python train.py --experts_per_token=6 --d_expert=32 --moe_layers=[0, 1, 2, 3, 4, 5, 6, 7, 8, 9, 10] --normalize_top_k=false --router_z_loss=0.001 --init_std_router=0.0261 --num_attention_heads=4 --num_key_value_heads=2 --rope_theta=10000.0 --qk_norm=false --parallel_block=false --init_std_qkv=0.0352 --learning_rate=0.00828 --batch_tokens=65536 --train_tokens=412400000
Below are experts of layer 7 (counted from 0) of a mixture-of-experts language model. Rows are named router (the router's row for the expert), gate (a neuron's input weights, with its number), up (a neuron's input weights, with its number) and show model dimensions 0-127. Each number is 128 + 32 x the weight over its row's rms, rounded and kept within 0 to 255. Numbers have three digits each.
After each expert's rows: a language model's description of what the expert responds to. This comes from a sample of Wikipedia text that the model never trained on.

# expert 46
router:079106139103134115148087092159084076148120118200172140088090078099167098099102078117147185156137134152124088095070124147126126173106195132127175081138075091161141100173168134112186118109148149166140178093119165108135056127149161143181149072103101134104119129196080184094146141150081097085138138172167129099162120168135089096098179103162160121159115143146108133122119124106113111131112
gate0:091082120118133143142068078168119148161113141094142150103081152126152132133189048132176187060127130205185160108089135127116083138120103133133103152145126083108135121145160058123177135110121119176171150183106070140192109090094108143138152114131153149128142132099144158136133140155136049109155133102099073103215149140114103132066125115163090117155133129152162157168125116086179120129126
up0:091147107131096138160068134117091069101108169124171131080074093098116112127095122160093108187105124100120152172140093191105181137179193149169122136168122102140136089116129164186090121153146142080105124085109125080097117129179171101112181132107142100148173112101070113163111119134154116106163146156150110161083142124095194119116142102208114122137126093096097170092138116034135096119156
Description: Common nouns and pronouns

# expert 51
router:090070152105110131141120058199092100161110159167160148120077129135140079143076091111153146157132144152076101104107138145086090168081151119142133150132117103144126103172134169113134161108134126134210165125104118085076115135111176102149116126097096172125136181155111163111114146128066085144148151138186156103143122186110079118135154069153209089151109136122130174105204110064093109155116
gate0:104157162132166135171130120085102110091147107122155078148100135120098212163146169129130139124127159153139166183095145140129148034151150152105157107178154150121142175154131122123136122204081090102167111103081053104125134096107191091119091101137122155097118147113113099074113106151175127116133161129138094110133125120114208141109167128169163157110064177174154187137171175108176124105163
up0:140141131107150132092124136090175119130117078161124115165104169136118155167132144131093133102109101192169119135135111140185146055107138105117122109151133160068155146179128132199131069183100111122196166151086107088198065089096153082116129100112075148158103155094109120066103157139121076117168160156121102104089111155102146122127085109151080120062074166119171141152076089108176130141119
Description: Prepositions after verbs

# expert 25
router:103065173097155161137102059143108106126131175197139159098117115113155097134118083090173173183145118163114114146123142168113130132075150103122125100129103070191166113140148148110146165095127183161184132099101176104126107174159132127174073088133119193090180116171092163117124127175138131106131173133133163129139094123092114129153165124116211098121097182114170186110165128100095100178127
gate2:096129151112097129139146128141142141166122140137147103172135161168136087182096107115123189123125126130110088069140088073100143121132105137152197115101108105167169132117106159093137074171209140159148144170176208142136128116114145074138144091121123087081145138142150128049045090140105096086101105164120137122148154117098105109096072154133115126149157148188110016162133154167146136139141
up2:093099205052139189118133170109142180186134091105127123099098117138109142174096107132099127131131231140157097188142080142097153108159126159144134151181171147109089100118128176180086131131113146140104123112114202170123092118102114138128150136170110146145143068174114139124098161089159139133127160124137139120087100092124106107140163147165162151203087137203188137161140137158157091143113
Description: Dates, places, codes

# expert 61
router:112104140088131155170095080185126081176092134158168192075115141117132079118103069097128148173166147155116092142081147167080137166118159105146160105137056064185143119178163172102158133098148139168178146084108163099115075137146142142142116096131082168090165127137123127074113138162070111097155163155140145152132074144056127118124165093181158111130121145126169135086126117112130088134085
gate1:137089187134097158160078108165129150134179126132117131164108148080092085081136163160072118133155084152137166106129067163119118141122062156140102148175154155132168095119106143170139119155130147129076106137176125084185163096130140101071128115178115109101065158115092118089195071144132089130081156089088120152209162121130126116163077087146125111080131124150104118095135045127154147111096
up1:179159109121145101113121101173174108097116184102086077165102132147130139150074195119185143163072136136122117126138087095173106133209157098104101059111095173146101195129072118106109127176153137141141133106118150113075152182105124160200150151104197113156162124122120147127121118138135141139163128151130180161092113116126131094073169188114134131166139105115135126156163191059084129137105
Description: Spaces before numbers

# expert 3
router:107074158094141132123144086163128063159105158172152179109134144110147073121092066112138134131156101153093094080079147163111058142129183120181154147149098082186164080172130164116148165105113171186193142124112142117114125135103169124148104085078096134114124125170104199109082156131109115099170118111181150094156072150110074123135179107163139113158120152084141120072135117101132102159094
gate1:126166123087178208186094119127150095126119120112176105112133147110085182136155073176155121136098117119076162159148134119142188163181104110129114158173121110131148147077140125108131153099200126161155092145165201114120140069072180173165126144121121129124165168089172170126099102132117090140088157043141164128165142152138097106123158157132143188123103134121047151126162148101127149092110
up1:118096106131085067092088172104105164097146087097178158102129075114168071123158129101090142095127109068128105074093128085092128082135096092151160147104177153104172171128131140179176176116086124136098133109118108147110107196165108090104083079139170130188168127111086108107117156119167159164175132162150075120132128141121202124142097087129087106154177127120170096142071099131140140172146
Description: Determiners after quantifiers

# expert 33
router:114089141106148145182104121152108069123139196183112169106111123127185077098106096094122172174136150096099082119070161157095126162082187128175179105168112106172132103137138134125143117098085147141138164102102171163140104122109136124156118077122124142124219136158119164099106151163102110159131169159144133134111099117090093072123176069145185064109119153122146177081166118075126090120077
gate2:075103143163141113145126148174162114111163118075069127136091117114079116133112116120065145100120121074112164114164127075106138220109083148129122146103151168134121144109116074093118127090129154132150083190120162111071192109128099108108149165134126093082129154075207082117128161158149125114119114189136117115202161120153154153113074156093121171090127078150106118128118130128143092034104
up2:059110128120094148101088124173131142176126139159138111160144156096130090152088178117118155114169157126102142093110134136126138161067150131169161176124151114161112114091075141129075111077136149149166145144144121149125184133127119149141152174138077152106163160103171184105153206086093129138104059173122145155118205125114164133125200108175132089107119129129065090149173126051180117180126
Description: Capital initials of names

# expert 47
router:108109114103142180173075104160102074151152126168130155101110122121157084116144117113146179170159154130095094103074145155135094158079159101144134135138053074162165119151153160121150126103070164153145154118113138151130092122090116117161142090148094145124187122151090103114163160186063099098171174177151126117133079162098108117149158046159175090140098171110137158135166118072114075142062
gate2:135130141081102150125128139069088110159173153090152111108113186089136135102162105173111153090131145090148095148114123205142115102093212143142108188155141108101089129118134075140156164118131182136116123047144117147145157129102123122080099099137160091163042161127102121128122119084190140139113125149153132094176163111103162134057119193096142150090102156122095133126113115197055149093109
up2:157088099134096118127163118196171123145069106093122116192140106134075129165136144102147095112157138215120112056119118139089063096171107148106106097115052115093139173109096178163084150090082104150169147144067114042115131100162103141126103114127179131130099079152179101090164071158115130093185137173097165120131131148151146102119092112108120118142159121107122145166150125106166108153116
Description: Single initial letters

# expert 50
router:135108126109136180162134112170072093111148144168151148083103156102164146066099099119178183160129110057115084139128152141131074157074164145128151109113104108173174127146174135130134136095087136140178183082120121078124073137116148134127126128124111137152115143167125163092141181136109105159169172165178168120162115156144093131146185048167146089157084150124159186125184162081069105109089
gate0:116144137095093076132164108149168063144111126116109139152162161056156114134157153226112094137108168134155069175094121110110108139080120169103172089164089065209131148141145127127125102107074154183091178155150134138101117086168117178142082163149124071112089112158113110131124124128089127105106126117099162129194153150069094180137127160121184146102151156138137070139139109141096147128169
up0:128109109096120137133155116119130112107149165095110160194117172109057124117111128087172138149154144120101116170126146148139119087130126127134126088145132108182096158118192114061132171078079128073107124091167099152171130141186185193096138171163113131138115106092102188124156136124090169053085100135150097131190138153112115175176114105087099182085135164144115161137154130085131163064063
Description: Measurement units and stat tables

# expert 4
router:091127126068116148165126110182081059127113156218140119126074110098177080142145139117094133138167173144128109124076140155071102153130177130185100065168119092159142092141144132106156129103132158170143200058087172101119128131123162094147085088100156104130125141170079151098144155153078092106169183121137118144164118130105112115119144117144220131152120137112134152114124077105093153138080
gate0:137119128116168120107067111156085090098107135138101160089133217109151125132088139128164127085137170127096188167117189150088143154080188112149095095115125129181079106140164131133142180096138168090145152141127112088184132134153103110147124134125134169107104124131073062092120095045175091161175135158142174095149161134117103157106179084118146107130174118061091158122168085098142140175150
up0:133140161159119065085115130117076124148095111142134102081145240086117108139105145149169081111127119132090153162129143102105173129122149095107137124134138178163111183133159149129167142099144127135133123118104112088203115074119149111141138126109121137144152161117084099084112078047143125211137112169106183082149114147117101151112172125121114097125158084069081077153183098109138216126155
Description: Number-ending punctuation, units

# expert 1
router:127123153114138165151117048147099091123124146182120126103100137122174103130125108104126193166203146168094087083111132199096080131092179136177152139152082094140141132200166130119127158062076163170169170097092160144122081151112160104133112109114105157088153127155079147140118166178107109114153167150126129124162090180090097086122167097160154061156134160102140176095158154130115102146104
gate0:098077174120126145150106168156110125177157123124157141033120166153088130115102101080132196174130138145155131151110151135166111153127097153104171121089144140134093085060120108066153136167107156151089126108149158136109112093099058166153083128142152111078108120135106129160142128166130156117191143164195145183144148088203097115125182113177131187129128199128127143141108112129160156088178
up0:119141166140148110163130062142113100117134125137139123097052166108149095169131123125093089155170113164117153168074178055138122140121072228144143099089102118113147109120129112141105133109107165138093113155102169118166198152144201078080110133174130113135102130147109128126102154080144081117056104122127135178158116107193176077115146095132166112134167115109094135148105113137141218103116
Description: Digits inside numbers

# expert 8
router:087095130090118181148124122180089059154107158205139131113116114098157063136141132111098159120184168174134127095102142158074073151127174130180128095125110097146169095140156159124142146124137140155145204086065126107085120105111152097131066118088128164137122154155080164102184128151071085109132180110161094157143133122129113137106145114152210119164089143117154153090134071110094148159081
gate1:105099134107156118113112054130137138114186051114084133102132066139125133134086076086126112153199139121152183107130128124149163183091120076195128119135122166140174129104129164126105183107129174115183143175157150155089105101097117152157111124103109149138160162128170150109061066153112108159129137105150118102205123200114096065088120151190128082110134116128122129103130148086113183105152
up1:104119094088150162092117118136112055174162151117133149165140098120121141155102122179108093051109160121063086154079103144144101109149138141154117160083160108091095114105107119151100137090169122149119127097126116150123178140193085148114103082160118108164091172112132127115132226087093174189160159142151132104161079127107064156100063127116090124171141178102150111078131073138115127170165
Description: Prepositions and closing punctuation

# expert 30
router:080096174112133185165139122159119123169123134148179170097101124141131087140116119112176157163166136102136115088090157139082107104117133052152176107120124084165170126187119138143123152133120181185121146096087131153105106103109131079167088064129095137080159128134112096153087181129095135066153156174144149163184110115076074062072165104166109081153130134066169127113140097135125091162124
gate0:134152140162078105130115146165109179141200138073161126117112137114149137108124157197140129147142233088103130077167174079153089127079140093143106145123113118113144110163107146124098112123123123125142148098126121139075092121110031129135135080175108172100099171158163105165081131131112103112227123114170126132125167145116134180086143096123152121091113101037137137153155132145169112098165
up0:121115066129164108147124128145111132127144122150142094138133105139115133068102041118121129090148135154126133167101118091133138168182149209130133159139150066190082112154121097156177125122084074084132149115088098079183219119184127104108113169086128134131170142138112135208154167102125086119084149129136165144123090096144176168171100153110108126154190149118127113147078114106093117164068
Description: Inner letters of names

# expert 27
router:070079162094137115128141129163104057146151145148154168108131162132123126126104062093137141186129123140099114110089139162095106149114197117223159117137082083173182073132114120106143145113123170151197165113072132120129114175117145124142061075095071152129127132138115169130090165162089149134165142151166183078158101144110116114083167111104178080151121164080145101099151128116091129169128
gate1:146123124141119127182126092115119139161094141145112173148148140167101081140173135133109105182130110119162126160165100104063152146176122211081146095112129144096116133149119028110110163117149096060105104131125118116155083099122095168018077071122186140132094155112111152111146182111154098112158087126109156111162119193146123097100153067154129097149162117141128063139134112123107134139070
up1:211139082168140084176148121111144096121146110128108151087139139145086117145119141116141081171158122178153221115088164115094159091200131167152155083098142104118056086167142045129117144142082110057164103146086111135116151096163119163084088126150121136152120132113130142152110185167130109152116137099100137131081061127093110074144163120109155109147107142132136057077116142148123102169136
Description: Modifiers before a head noun

# expert 22
router:113059128114153159179087131179090078186139177143150162081125118114171086133141124101155143202148145155101087110049144169107130186077159100163148138146102121155157110181128159115153123125090152129145158136090185144131125117117140112167107061105102149085184121138110139105141146172072128132148169143148120151099101124092143094106130098117215070132106174088142126084131125100130051133111
gate2:108073125167242138120116111116094098103123077155148149156100068166091154137137110110151117210114085178140154100101137177103130154171115107143145131093206094219188155147149135079117154148098088156141168126144122151171141141064094130139083109137176105127144080102141150154117168153163102103138107173144130179159113128126151082144107119138182119088123120140099110062117116128114110140130
up2:153175173071110105172130150146146133129105155151140150121107126173166098131167118148173192151154169071114085120140116102125135161147118142106053171179134144067128088158149112133082114114105167124144107092125134107159052153128130138083134073145117121111150137188126128103111104112124105126156147177105205066140150148067154173111135063172080111189088112140079081139092090065124141117110
Description: Word-initial capitals, prefixes

# expert 44
router:102108156072142137124108105125080086170131165168164156095124129122178109144127088120170152155156159161094103141098137156092101123134185126145170105090083108162134102163186176151151166096126135142182138115080118128106077174135127159152078131089135216096142119188061144163158173143111104131107176130141187157127094149110084126112170089174174084141099159104163182131190139117115072147139
gate1:161174156130104142106140148094134111155212077126153121192134119085098149157131132152101062072118095169104090088154140128164119123093161116085168156166100108173120082088152195121104125138118141159113123095108120157152119064088129080137146136134107125143097102095022154079136234153128122144140106146132144119173159093094097157167109137112088135084104152118113139126142127208139141128141
up1:108121148144123143198136082159117131178137207112207158105110064127124092093130127139071091076094098125130103143115106153156178111120136122139115207121189163140107085132135082137220085066127138160100124120106140180107155159155140134142137173120121117141135103113170140138116099133125180090132201078125075101118189114180117108102157143053087122129186145155114142124118129128144126130110
Description: Punctuation after labels and numbers